config = dict(
    hidden_size=320,
    router_score='softmax',
    routed_scale=1.0,
    norm_place='pre',
    attn_scale=0.177,
    weight_decay=0.0,
    lr_head=0.00856,
    decay_fraction=1.0,
    max_seq_len=512,
    train_tokens=272800000,
)
Below are experts of layer 7 (counted from 0) of a mixture-of-experts language model. Rows are named router (the router's row for the expert), gate (a neuron's input weights, with its number), up (a neuron's input weights, with its number), down (a neuron's output weights, with its number) and show model dimensions 64-127. Each number is 128 + 32 x the weight over its row's rms, rounded and kept within 0 to 255. Numbers have three digits each.
After each expert's rows: a language model's description of what the expert responds to; "raises" lists some tokens whose logits its average output raises strongly, later layers aside. This comes from a sample of Wikipedia text that the model never trained on.

# expert 0
router:119167081120157148118133168121144180107186161138114128129173068146147208139116114134105168126136125116133139163127155144123172074137100136100123167140198113068208148134075162171127116147116146
gate0:100141175159147136069113127128099135081106190134124130137155143160131124146114097080130099125183129154129121119129180123118160039109083091098106136128072109141127127194112108122144130137117098
up0:130117146136098116126084125136128084117138119124147106101140104073119100109129140125164153130136105121128084084117118143102167171034164147130210135202172165104156167130142104095096121095104087
down0:151134137148143064146080112131161121053082134090171116075126162177138107159114110146131160181149139101155133085172111173141111132102107164174138151081125134143168085087136093150156142162145117
gate1:135132102086102130198097152141138099049108137162134114146126133126137143114127093139077088074135122125130159150157101105146084133122160159132145109141167162108160124117131106164157111099112174
up1:175128088129176217150125142146132151167078143078102137110096154127128133151108153167163105110088158159167123095175156138113069075139088170080207112133103086113134115074106079112144111069123134
down1:120092149158121120145133104139128134122095135183112112174034087096131131135134140191097120119170103113161157143147137159167112103148130156066168151150116169129134083124128106148133140105130135
gate2:083130164116176088108107130093125145184123097198103144115133135121112147147155076112121108146085080132097141148087082101104111133113161096043082146134158104131160170111098194151152114195126125
up2:111132148130171061097123140117148178167098107167121135093106088131117156136140061081145109130112073116089122161101110116131080136123141100056113118100125085115153139111110182129158109174127118
down2:121134121118110097078104082175158122173194150084161094134124116137210125112106168125114117140100128175120157128113184166199126162124145107132134136132125111150126169067129093145100170126109082
gate3:138137114144156181163121144141118152096187112163150123109147110097138134125149114143119116134157095116128067069140123116125130127173114124088081080135146146149182100088110140083123139149129117
up3:115126124091135122085153134125116091146107146111118138151139143178110132127117153102126181163109123114091150197114151158110124146105113118162217153130120110103096111136139082130083107112124140
down3:134123080129115135122114114122127136176113101082109112108130176067106131130162116066176099098195144110122163100152110155105161096135096135167101101043148158131127104133133144098152151157168105
gate4:124129146148120148146170122143096093082134202115146143152091113100139164154065151109156153098176116145124172187101110084116106105094211144141161156116098085104182128104146182120211128122122126
up4:116133137107120071072137153120097211157173082133186109113135119130138111110104147145187148150110154158143130117099163159078139106141157136092135103163167143125040146060140095109098129154144117
down4:125159074135160137166116100118109102149128116151126133130209106140094119101179161131143121089107132065098119111144169103215141108148136054129163092133119075182182096155125132108113088148141166
gate5:140129115131171074136129164178147122055144097121125135124178106097128150147155088186104170083144156111125087100225102145126178066127133200156188156100139126135127143149094092125119148138109026
up5:091137078169116203117123120090171120198108161140077109163096168191145090142100138064157086152104110138161156136099174147144094162131111121093110132186117154128124142128134119113106131090150170
down5:126129087180137125123084123071143146130099110105137179141120124126048169174116088128098133129158086062146100124137171100143137156103179131116087124123166164139100102109105146147118121156145152
gate6:099126144127133056110164163139195122140146107183155137145100125107119142107109148150123119045056180113079154144155162128108071121064138190129111126164141172115185166120121140176142133074125143
up6:145119116149177205173105127109107110109183140039114131081137126127122123126142134126117213125136089084169051053082141133137175165172140080162163115100151133129089109126114118065074105161141155
down6:146125127112117053172138126102113140118150155072129168079182145153098169116082102165165092116163061159182120139078069118119124120103118180150109089113115122113091162141160138102129102165065136
gate7:107117127141091162106057110116124115108094065124140137184098089142099169124082179109109070091168158176133132083097143114120038145136143118118119127155157166132107118117135144057115112093115110
up7:169132118156126136152087181154119153100185190138082128155149110121140140103166182169127164112075140112128151192162111116152105166182081144138201128132126164167114129143105153121164133095145187
down7:096152163214147161140123113120120121138150136133145060103112167164154089133133091110133088126104118138112114139129191131097158036102085087055176174171106129079158120144155136084127096098121115
gate8:117128081080147103109137118098133107146061120150129134120106193141132112145138101181106127113148144198158135132118107132109144091124119092125148163120130135158100103140157173076083122198101120
up8:121132056108121130059133111136120125106081130113148146101121192097128154130141117165089072123150101102144171145187127172109168127199115155122143098095124158097119124132144139086136142099139124
down8:120102129104092180099128148079164138162108135186140148065114137148127121123181159179171128139139125108103095129128133074107144158112136159167123099139154094191051084136160140077148115124092127
gate9:126137163170154146145148127142094135147107137075128122125097131138122132114150116042156142122101106123144132129100141110143148141180109115148120114166127159119163187125114111126124110076119137
up9:080122150150168107079126145104114116130168107105117120065095075154101167166104119080151168064090148126100086142115126098077071134122118152149173110112050146092031115114154160078130110087097142
down9:120175171097170085121170137130141157123079110082134095131034091097125136080137143158144147195103107176110097133113115156116184126168113151126144131120098123079171124104127142176077080140153062
What it handles: Demographic and infobox fields. Nouns and field labels in census statistics and infoboxes, such as years, votes, children, population, Born, Country, Preceded.
raises: "-", "/", ", ", "between "

# expert 54
router:136119181129129111155159131047202135164108129064165141072131081121176189083125156115195148112142165157110131159138142000106134116116104122089144103136159102087143164198123097184225138149162121
gate0:108126118094138137094131120131131110106138111142099110171087140171117131167129179078140078095172093172074172126098067127110126230114134127111185129125156175189126095081133052132148121117127134
up0:119118207165115116117181146081068149172127144151105130114140113108103105115112156153191143116113198181101123099107184120146109086114021127090073088151110078210079058074099209089122131117114152
down0:099099094129118176134148191144124151160157154062153106125125104093141177141134134096047091213133119132138110166122122091125136167120145082144093153177115160166112151140161159082116112134156152
gate1:077123067200120168194186122116140104081129134100203130146139121108158141133083144168116142128140144132077131195131172098136136163117074054132135128130106128139087149152168120140133129130124119
up1:099129132120136081132131151164076130111077113076101118133133080114158125104109163131175143063125146174102153079077105127113079154120117102153074155164112127116150125109153117120165121206131107
down1:150135100110123152129118167098043071113137176152147111159080096164094145123134152153141089131075093079140133151106120069174181173180102106136091160176111198143157118133153149077124149134162082
gate2:134132087129122169152187156126184110136192140111079096144115086115162139112166154154136119097144057075162136175133105143134091098124079165123121179172088096162126108146083114146149112097150042
up2:113126157127101084148054087128087103089083133142129151105162141134109125152121070116109061170175196127123106094118119127111144169136144125115132110102181112121138163112149143096130138143110195
down2:169148124139204121129080092162189141091097148109148154137155070124123141131137106120127155126113106172146148113167155159150140124087065166102143173160111114188055141117081137091161126108065142
gate3:122122151075106082139111168125122118128139087139159126106124129129111129133116081093145134094127181096124108076090113118150165118125151112127207095158138152119100086100110088120115110163107127
up3:166138093152153185151123136181108138131118154147173111137182079110127140126107079136114156109091087185135148099132207126171069121117131046197121134110106135153113144111083117116121096159163097
down3:154171080123114144118089110143109154140101171153154120135138103062116094152151138112110148142135139085126170071085129113141110154083162147159135093125057149207113153113136065093135153168100127
gate4:135125139091109153087117161109120153088099136106149144163129155164116147095125125128095144124117148134123095102143135149133126159113124111147153131058152157136093167130182109099131128109100114
up4:156125134123135116080146096161079101164157156141117113141150124135128104098133122146153135089115155051064124158132107128130156085103139139106102105151165160102113091100113143106107139143135112
down4:108107140131130123114118179106140129110160126040099111154155117171137094144072107128133072120124106141104173158071133105071133124128080131161138136094153152174128123195086173191114103137115134
gate5:174125132112122114144177099112137101156150124126220112154101147146124129135114162132121090165121172092111142068149138152145116132137080173081101152149113055140156122174097064099154117166135146
up5:164122108157111174090139128159149148049132114055137140158060143147146173122150131192084141099112144092143125137155116124073113110144160129089107123166106063128119138173117079095217141103140146
down5:134115119175148090082111132116137112154136065123077159157099176152115136158105138134195137093040098109118174124075137176130091136122124139109122146107160092127142156140105092124148137197155188
gate6:148127120119141149111097168098126115045083091137166142121076079111143126136126147124190114160133145157132100136175101109160134097233209150110186161131162150182126123082117093101215138128161091
up6:100130165155100117138098125117159132103096112100034136149155100110125122095149167125107128109105162127125168069134073130105139115173188174130112105076168154135127137143125136132121136129123108
down6:109148147176067144154119172156160106157136179141081180208152127092129095144152106127178134142127119149160121133132207154107141151113172088160097048121134071085119183131130098080095106119182090
gate7:186126147114082095168136117102153134083132139109171127130113166104121127104114099109135118098117089096144136126161126137108097102072201098025180092104101104097142147175137116209111126094148169
up7:098126082139138167170133113151113131079125140109147109180139119181120122131140168128113120145144136098141107096137164139177168133179095150078128143082153141118174103022045117054117118139126104
down7:123154147070116081119121149168152142139115101118118125181121152117131187137142171107113158141130161190129087122141180058141139165070127117146143161116126133077110143130112162130099105121137164
gate8:166129163227121159166171141093140152155162133070112116155086082133119115118146146119123182127121101124082126110132125138073156091122177065152131102114128151099158169151123119134155130134113098
up8:188130167230094160125100160134099154133190141106143108095041146128116137115086120089145154122129193142088084091105129148128102062079157128119077101112094139178089170194168127120130104159110126
down8:082138082175204131161124110123061177083178128070165155153078102117146113137089113139097134103066093184173153141085088144096159114151123160182148183139137130103181109128082080186117127100136123
gate9:128129105181159087164126121124116158116074071114159144112120137139130170133135099062114167120104170162107127177121117154157157105112100116103088150106138118076081133141125107121171134106118108
up9:102137199155109116114116077121107095181145105069121139086099167120120129147166154101150140074138155098110119152121136123164170138058168110135176137162156161164118114115141109140074130129144140
down9:134094087126147081139104116111064154148109132142167161133086115081122094121123147126092139187037103112089143116105161140083158137153097175156115106162132121066120135097136191104163142122075193
What it handles: Noun and suffix endings. Common nouns or closing word pieces before a comma or period, such as year, time, life, goal, -tion, -ation.
raises: ", ", ": ", ".", ". ", "; ", "\n"

# expert 57
router:169072113172199100123133088111139132054155130110116099180121110155093123124165143130167105149090061178164140171121107162125045088151130156141178169183155167151056125123170156165094105158081089
gate0:093127090122136067137164100144071099053177112068176125119191083112153124178164154079096183133157099152129088083171095164123133110152183084165112129093186117143202120106071120161125134060119154
up0:129127171122124161150074138083147090136100122172087122179099175119094119111096124152161185125119118123134105118122131123158096172160147093182133135096100089084127086174116170118133101191124102
down0:061163063131078152179174129136148106136082150145104164135139172126123163088127105084198102175165132131134124094084180097088163131169058144121075112118108153145131143148116141071105112142123131
gate1:132131162146132183137113123132082096136112063135113145088148021130130101151096165134118213157094151102114184159192109122163132131146148115173135138118136121190047080133156163159063127095127125
up1:068124120106182103127166124101128121101127153152114140129096129138116107138083166136123147164099140133152155173145108121160077160205184147111126149114103098159050101091168121114082115151092104
down1:072119149136225135115104137189126099088106107197129092082200092075141095137106156150133207188101121131184167137080153199093098134132177161134083189131151097152123145160116118110176141123159113
gate2:169127080174094047099122123106124144102144119148123126140196066158118145121154097116099138130109080093183122106102149127194182131171124135120062090121152180149095063088104089126159123125127138
up2:120141173171131089095117085059157054116043149155100133101145152126131152103136134157189179121095109147097126159156130115136133141094116184119143139159128150123056141135158106119142109143118034
down2:074146132125171104156065170148181096139160084071093129106105175147133106151082140096158156118117136133174160137177159186119081103177109142084162143121157137119147121183096102067085045133115122
gate3:045107123110082184138113181150123162103156108168098122149142144146118155151131113173102100132168130107147193159173084128101117082154105135107107160163145105153127095119153142096169106115114114
up3:095118122087078137145140167161117091114075164147110136154110121108120158103157124194141096120150184147158162168134174166130111097165119127157119105148187110096142150195134153107160110093098109
down3:120147113114158128105136123106143146150126112136159122127079108057158136141094132141156136129182149118097103069177077148133150133143112195142086107099081081100077155068163134173060129076137176
gate4:162117138147111152089143164133196188121121094110194110154162074091138110140117091152145171124166092132139120072124139139126117079124083115164100097187114086102162106132113189094122133147122129
up4:145134137117096116163120156117114101123163159137084113084147126169125131096149112163144108071105128149151169105128119102152178177187217129054121195068176120155075115083198125134114111156119156
down4:163140034143087148121089119126191133099171126134091083117145136148072110110107118165133113107138143130089133166127119153121157123088142148133206129065177099121109140138136130096104108118181114
gate5:132127082099141056128134098129122186152192097126080148141157109117126148117190180098113095154115160096101134071121135139186153169126130117147105164066146173123086129063173177180164137117154099
up5:123131077131131083156187109134112205096171110083125137119123128124120116102203141098108093157080130107136118091107131142197140145106092121179079170078126147147090161069186191147159138135139107
down5:143114106121074119141126065150159188107128155137102153102118127100164115161110159136092122096106096097187171099129144133093137187173133178152118158126127117156150103115119205127112160140090126
gate6:087136094153119106113091118141159112102125092099112146132123137103130113142084110126171211073137108161116100089149181139141172100161158121142134106110144114171104167197094118069086143143088129
up6:149131127113126085123074116110114164141098102117090141157157069142120134103119077123186184063142164094122097092188201134114183151139117135164111143130151129148121151178139126069125143178102122
down6:100100165156142086149148088110101140153141116192092137134117105137083177126128152105169134084109144130178133166128107159125125177113096134085152128129157065107078128121115186129086101145130165
gate7:097124140132160092113207123060127133154154090150146138122123074132117155142160116130124085128114136122107138083124101146094138171146140139162149101089134078138111100142075147148123139183147133
up7:050136187119171125140151087105150099179143139148104097122174106147126121122147208149143101118151172099070115110066174160088105142138087130162191162119039133186149131139105109121133142159105109
down7:093104065108164132173142060073131128129137128133118102169099117044139119169122126123134129125120155143092134089069120115158152123093123096159103155153148112173067089156075162131114153144146159
gate8:082140081123112133132150147109109111085161111039144128107071106115119182157145100138116178146148084104095095128117162135125130110141075118125139049085102179120107112198128155176143144142116159
up8:144117131111162140131111120124074114136150149158117110140166125111106114113103108141154093071135200142146183158206115111136125135127156145111089156181110081162131142092131114046122109121112109
down8:130117127126145106180181112170160143118173119166112149127146054113183115181182150139187132128127115084102127151151124116158165103076151139097138161181117081130098129120165162148141175084125104
gate9:121123123178110094116144130096086161116126100078152150131138111130135150141166089106130155204122124171090091092124133113180150117070143180138083113144187102095090150113149180103156144095188103
up9:131129154153108194148184122139148163133099163137179104113104114124123117106082151159146111122092103086179154185089118133082060131131082095120105166148104101155155136202128131058119138153080149
down9:123163156130138023119157121093133126110104106103187094134099165149127127103160135137134142116150162144137091183163085135186177113117099168133158120180096156172157150148092127190114120134178148
What it handles: Sentence-ending punctuation. Periods, colons, semicolons and dashes that end a clause or sentence in prose, especially after closing quotes, as in ". or ;.
raises: "The ", "It ", "This ", "As ", "However", "In "

# expert 43
router:131097109191135091096167124116077177134145099116084093147102185161110173081076150108085134156163124093097187120127144181134147081083071087104115133085125140090126183141152172092103154085075135
gate0:126127114094146184115185138117177116149092044145101143137147107100125154143105105175169139111159134097114121149148084110133107130079139139170172136109100117105104035167103106157135146099125095
up0:162121151118153074147056110163142133126181222118141127122127159128132101114146148141083092112099142133132095081102154139134097136148121103104068144159105104185124187164146120113111104203130167
down0:089131068113099093144130085091137117201178166193151144170115128102085094194150108120077079114123070126143113123153137122099086140112137146099174085160097147129092210192132129181145145131122093
gate1:057130131053119122136150131177134092125187078055158146134169111106145171120144121125153139144111137104087167118100113106124085190107115115164151125126147102106058102111111087096176135083134149
up1:103142138062112111089168147194085093137209123084165151116157131114129143127152114109158130122082129071116159107095097114105118174119147100172143111128173124112049146088108071098104113085131135
down1:108140167162157168137126173117164047185177122094152155123135096101068066112124079123133183084118149128043142164101118118114141118199132152143179109184133071080115129115117106164138141093131118
gate2:136142147100176150092101107126122136133110112193116150137154065120134142133133122057141125069062164156090110100131128115109137152091136116141156161116150123178161118099165107111124132165127028
up2:167138149106153134137106095136107158146108149195143136126173058125119137141128137080095112085071163114113126118109128104084118122113160097108115147114146095174161122098162082065098126131105021
down2:135126170148152161114117163211174194103117097130150108145155104130148167102159124109136124130135093139139148142171137105209103122113096083106141123142140084121207115111136103158092134159183092
gate3:160128131162113183124135119146127116127138158053092136125128164110128172125166150153085165125108134180106150123099111099114164156115152109114154104133134131054094079108130108190108127058091095
up3:126135139156095082072140131199112135119069164210165134138076118133117125145138147203165106155115144150148173067192160146117130116090163164140123122117082145178141161158155170094116142146125138
down3:166169087143184154085097104121177119130122148141154129095107090139085119143087100164112107118090176138108145069098173178109163159155127120094148088167117118168108142092078118136159041086157143
gate4:146140129140144174152145096152163099114091170104088123141121107113151147151116172164061175168088120096130116109152117123153044142173154130158087105126073088133156123144075177143134149101129177
up4:128131130117094184140174103153124098110076164138135124159158076103143131128105183174073146158068132094127125104138124134147081187154128124165117104123056155137132134118108190077153170101128151
down4:131132084110124098140109126138109161111082117147113107139134133060186117156059121116152140091149125176246120101123157140138145146076188145137141190140125150123078080169111136130121161126168078
gate5:085132106148127094068115129129110123132172078104122138131102096098112116138094079101148163138085100149169174103147125092147066145138148095141097124085092113158163188187141118119124122166109148
up5:194133113152102147086122130170135159070130151105141123164141125104137128123070069098132148141064089160144146156150128121063057123117124112134038094136076093160072158197148134108175124131127109
down5:177187132139160152120108083123161176120131131125130131205132110161162136113132127087183108155108057108155186107128072115153180176135148098122134113124107100066114115153160145129087110105174139
gate6:083138144138122136080110150121083179139110101153143140102120107136127111110108130133129112143070103062166096154134166146105104115103199166135164176151150109156114164121157143166097121170130079
up6:088124102138096120090136137166114155156171147136137134111102119111131107120047074150144082130080139106153124181126152153155082111101200140143166163150169117132110193109155143167083118135114090
down6:117164135101124131135131117124151121089118118102132125121135149075217157074140125116082103122125160145180132169140114128128126137168115109106130116055121121152124135069143126086150145130108079
gate7:017132108179175122084147153118114146080105116167074124140147102184115153114162195143106149143091101125169105170108118140157114146147112148106130124119068101208183082111124127117151129066130076
up7:155124116102148170092142124104138190101172143114228118110052124116126136116138145145153104099161122112101111074123115127147122170128141170112191151126124110133071179154175130091089155148100130
down7:119129151143165160147129113145144119071156133156138114100132136143189184161144082134131166126131124138155089140088087087050173115118154131131123159140134094146063098135148085158120129121082152
gate8:075128137109150043151126107195132124135097066100153132096096091175118108158112083108130149177104100136137107084154109137154142130112100177110143162161163120175142142161117094075121102157129180
up8:182121121102095133144135158117128099110156109089147109147155065135137143099069107113136168125113138089151166153151121118087126200117128123090162133124152150102078098144161120120116117084119093
down8:147111146158144099153077114089087102142061104138067084131107052177109154118093140089130167152120142099149102134112123114109131133148117141143138100140121156090106109150120047154085114117095120
gate9:131141165147097124114102130137121146160140122089094132120062120163137105124117147135099176124131083142180090235144161145128098145109122169118129163168117115155129143166161138112121133079126140
up9:120130077109152158173158127100130148151134195110232137104138151129114112117118115106161094103149198166075175113122117119139174101206119072160140181169124156117099123145133098123108117164139135
down9:143162130110145087130097156080128129126133143160088154145156207095152151112143128115119142151137136134136160138165133138170129180162120048137099116145139069107113122127069125131109151172151192
What it handles: Periods and closing punctuation. Periods, parentheses and heading == ending sentences, abbreviations, decimals or domains, e.g. bbcamerica.com, U.S., 20.18, 7 p.m.
raises: "====", "\n\n", "\n", ";", ")"

# expert 41
router:066083157166079085155106132155149101174106134166143108105167088155071089136169114119114169153110104112103099096132146142110124221171117064175153130114096125120099137142131144076094099091151120
gate0:162139102158150193199084119156079072149131090087109134145128175113132117167129121097128107109146090164126092124134097116139096109156143148101155166157099140182146174066138102110153135157156151
up0:138134110158122191206113133161111064140181111075101133119141175138139126145150046128093118138165142183141128109137098125111121160166131141126187170126148107189122128117122100131091126139146120
down0:125185125162170139166141186126104124145105147143121085189086123109176125188125157174088103181156116143077121112084102091109156092114203099183132096158174164157152177146143143100138144153072050
gate1:119132134110146094173140124099166120146126163140133135086096173162116151129113155158132204183104129028116090108100092099076226200095136157144148133120171112063168124097132099121147123148132107
up1:104120070191128112140087142175088119084183065126102112198108069128117091091102123080135113086118103168124167114136189148160115080143139119148123147098114133181160134144112129159158115155105185
down1:103140127076141145188083099117122090066115159179101147105120144048177155128126154054060156127138131114154141141098178179165115117101130084161164115143127138141102197084148139072172145151169113
gate2:135133134129117141114101083124132058102094134154154123160120140059126137093153096101127138149121090124116137129116117132139176154168183154121136056165169122136165083089167131167104122142122113
up2:086123103186099125164150120152128098101110142165174142189099103112164153109172100174129118123067116032163140153189111137113151091135076120149166111140137146111144145087121161122094143174123113
down2:109138140155151168113139151165148132100105142107129135130154072100092093178120169077089116148135091109130127147129115129190079170148134117138147072121151078105148074107093168097103115090097103
gate3:102133151161121180144096170095096106101087083127179127143108107094142121133122188103165132084143128177082105126070164136099043205131127141097096157107128132156065187150133127076181140072161112
up3:105126045163127111117128132142100111136144167118054118122161154190118146136100083160098087226178102095131152154148107112178157045129137058107098175140151127202144136075157179109118124179114105
down3:190151157030124088095148117121123083142124153149095128154138094065161123075053115126172115124162119089147131079142096187006116116085120062139104149116144154111105161138153106172118103122120140
gate4:130130133228124125104120085108080114128089170066144150063193111120154113123125164085111122171067131144124114147121104107132125150157145100094110087098054097140119098164154113105134120106118152
up4:134131147134119139136097139069114109131127088155156148142130101135117180165154147114151064090146142188093164136175075139122127096180145061063125173152063126119101167116094126096100129120105095
down4:095154125102120124087082149122124174074119156105146117167100168178153091120090077115092089122159102079129129124096138119143121111143132076142132140105113139166176125129116154123135142145173105
gate5:070122152100120124135122099126125166140126135146147121079086096096115109112177143068206092197101128131098124146098121108168181145167169173081079146118072066104108135133115119092126128108149147
up5:075131129120111155155186136156052072126115161159156134153117072069110131106119117132106113149104102176137158178169148152173138178152184095070168143124080133170184190126102089173099116168118116
down5:101130156087124155094098152120137161162109172094167113123152086125086121125143127152148150058110061067094124121140132150106166121184125104125131107196144117172097167175092126104158131121116160
gate6:120117143153146137029121109091166123122118175103174151107128061131131165084129168092077175180121167114145115104131112127117192214122089132103163123144185118128137124150122129117103124112129130
up6:146131102153130126139096171154093103130165094159086128147150131119113143160166066152162129148145093135138110170137096123099103050116181165180059116146062122103121106140101132140198116158120155
down6:119149107167159133108106166116110156114198170121111174150113146108212108143130148134086176113141157133115148133061148103193094108180130115100128124079118201071139152152126095170117138123140048
gate7:085127122091134137179139102152128127146098137073061137077165106126145145126162118107075119067157120164111170083137090156140110132100082111173128120122111147086167104119157091093101125145130101
up7:131138121065139098114139110086103151120105171065068146111160175128136135122197189103102086131143133112139090098115123129163107137121095145152114115157150117153212071102133081092121127168149124
down7:127142099086126114076184157105131101130096107116151113135144123089106133112081121130107178056074050087139075100061130125148114186181104136117133092086124116104151170180095126171183081211080134
gate8:098145161140143115156134117124102161096102139143144141133111146114139172133135084159117192121113118099102130151120185117135148113082099129102083116071129129118063109124119152126123141067137155
up8:061142152142143134129104107101131124094108110156109149083125109121117170125143035093118158066135160117132157176112187107149152158125094149151121121079146130135010121107125136142106134093131133
down8:162175130149114121132152055157118108143122137139105122162164124136162129106150059055109204162131099117162205063105181136146136100106132166096158104119142153138109119055213144156090173151106120
gate9:143136199079131120117113132121161124172109113093114159084037133144122114140106187170172108136140070089133126131119099115070116164129127198142152144064108129145075113089091087168047126076144094
up9:171130150173102120105174100107093088126123144123161123130170077102140119125131097102127125137115148154117090137116104100147201154140155070145076087136087116161136211090157155093165131119100136
down9:114199137098159125114129125182129151159132153171084108109099103058156155118179127121152143128108081156192115101128093133134184149093068133143076134129137092111108151160164125180081089155141134
What it handles: Name pieces and quotes. Pieces of South Asian, Slavic and Germanic names and apostrophes or closing quotes, e.g. Anandak-k-uttan, Hamlis-ch, Tom, -ski, Knight's.
raises: "an", "al", "el"

# expert 15
router:083112072170158076109145107126189104112086157136138097127093130144180124162085078119141119092132126118186141144162103139159184130151134112097136133160069099114158127107132150103080181133126163
gate0:165128099123049116092142160128129140121081141146109122158107203155123126087095117191101147160137089074146093144140182117111158154143122169126136147085114129149149167139126161181121120148125168
up0:096131072140100133173162136118090141113113167106098129103058139126130116096080160202124123119168131106115090088142107137182117196183148140159111135113116115118109100075133163111110122115106076
down0:140158143129130108128116152083098154122139132091152127155151093139122116089132127110105145122100089094115095129137136139146156084129116127172114077061131121114178084152172127079142151132153071
gate1:079127110107108124139181092088210166147091110165137118085095177090125140119100110096165152075165161145107098116098113109108133143128057120137102188166088125147132098166137127088134096206158100
up1:115148112101130094158136145128151132121171121143097167085119146103135152154095094136155135157155166197116122151138097083154151117118142154138129122163115140097142195121165128179209152127146138
down1:172079138100128161162135081109181144079101097109069137164118129158153147153103129138089110118148182123114074136128147114143148188137135149208165123141111098182122107155163110118148082088131199
gate2:120140075072110168128166076149205105134136094131095110127136177144138150128108098094079151084147149094127101101088132128130073120123116166144187148096140146102114166117123219179110137099132106
up2:135129079128082173114178113153146154159088129066104129125095152150131164136121124091148076079121132124083101144182111120136081132097145104179108088161186172134112192130112206157101148098133132
down2:159135096171068137169102069129111118106107136086180143176105117177155173146129131142149100084115064135056158131127132117080128159156097105053112060121135106092124212132058153110116138091115145
gate3:154124100110124085078156136181140106090090072093131124137179185164130187096130083100102167105092156206117121109156113146087149132138118110137146132142127115124195121075130122200136115149104167
up3:124134121108149154119108138152104122098085065110153135142165169130123141109115160106138188147090151186126111094143146164119157168080118125088103121133132116140156145159127144216153141144151130
down3:128060104158096132151173130122146101110118137159178134127113111104120131127129152185155134096114083134167122148146082156154164088162125182146123129196150092125090124123108163140137098101107118
gate4:104135090120123148132130154151169131176121134148064129103084157146118127130085108127154131142109077095098090150166106085162158109152176140105083109180153117115085133092147092125142100125106082
up4:103132153139104144103169063170171106092189059176164124119150106113150113117147106124104116106166185103145160156134138159082098106104110096129226124140153109083138108154141149108176153142155106
down4:096116103148135125075132120138127095049054144119123125170123124101051170123103148147118081088128156115138149141111173096126131161120113174172138107114155162163170144146109143142152094115127215
gate5:144128102201132114131095126053153075123120081164087130112119102141130164109117127120184139105151182167098139171171058113119134075086172122138136158097132142094152116060123104180166125129133105
up5:109142102123175125158120109111181119131100068156165142085133116138131163124149123105150092082160120173089118096131140115154124111088076166099115193038132146129237113143109078129132114136175157
down5:117043123113138117121114156098112212084105115104165161130091189137145162064109161131103109065115122077127130145096130019118179085084120066138091122130147176159157150116149130077154134135111155
gate6:167137098129151165091107134121105178100131187176142127101113152134128144122112126132120112132159102195116107095105114112145088141147130132099107152126151115199137102204128142190132118094123125
up6:108130167196170127113119103128067106167154093081171145175098090077141122143087120128077141120129131126103172122157113160156106138132114171143124101113105216118189173102141042104128126146155104
down6:127135168084122151091157082144119064156113134130143089124098148072113101144112086102074145151156127213174122063101082141150121175091144131174126093186085162158110096129124109144163135116041162
gate7:066121093112153117093230133115133129115101102136077142152164078090140133137146134082113140124114135158210119061098138102165144162161143132201132121156076122110084090097122122108148109113091056
up7:184133125104082157162062132135078181155163163130173093117096158151120131120105174144193081164152141135111147153098072118045171122140085095065105172109175142195157174125139138161121132173159225
down7:147087125109112119179078181153069156109104123157129104073086135094118140116118109122118148118098064128136132137115118121119182096138112137074126131099179119108153077161157151052132185116167115
gate8:094128039128147114154184131157153131130156066124111149158077144138129157157146107110118171100170120169175075144095085116185099082170142096087175131171114122100193149120133075133106119133113117
up8:132131138129148187112141125142092164113131148134126131079131133107140176111108135132154102071210112130122112186158083111138134133107106088091143127130130105109137162134099083099152129087131143
down8:160131072129149118197164113117161144116160112120081132110104086124149116134166161137101153133114160116088180153085203094117169146153150113111116217104140156096196126160157116105129144117166105
gate9:067133101199103126128161125089120059194150134147203119167029090127134139171137147106139144119138153094123144162066179125128134129116096114095129151126102092114099138162154140098141145072162144
up9:101133136160104178132155102115096050196119158159200126154071076117144154158135151101182107111129164140118112153124151127138160141101094111115137126057100096107080127118160113105122139142151114
down9:139123135118132086178140133135168119136153167078151080173114148196144173180118108111199139158125168136130116137081104101152102104050136084104135162155090105147159113117140093178126177176139109
What it handles: Table header ends. Pipes and last header words in table header rows (Ref., Votes, %, Pts), and line breaks that end paragraphs or rows.
raises: "ement", "iss", "ater"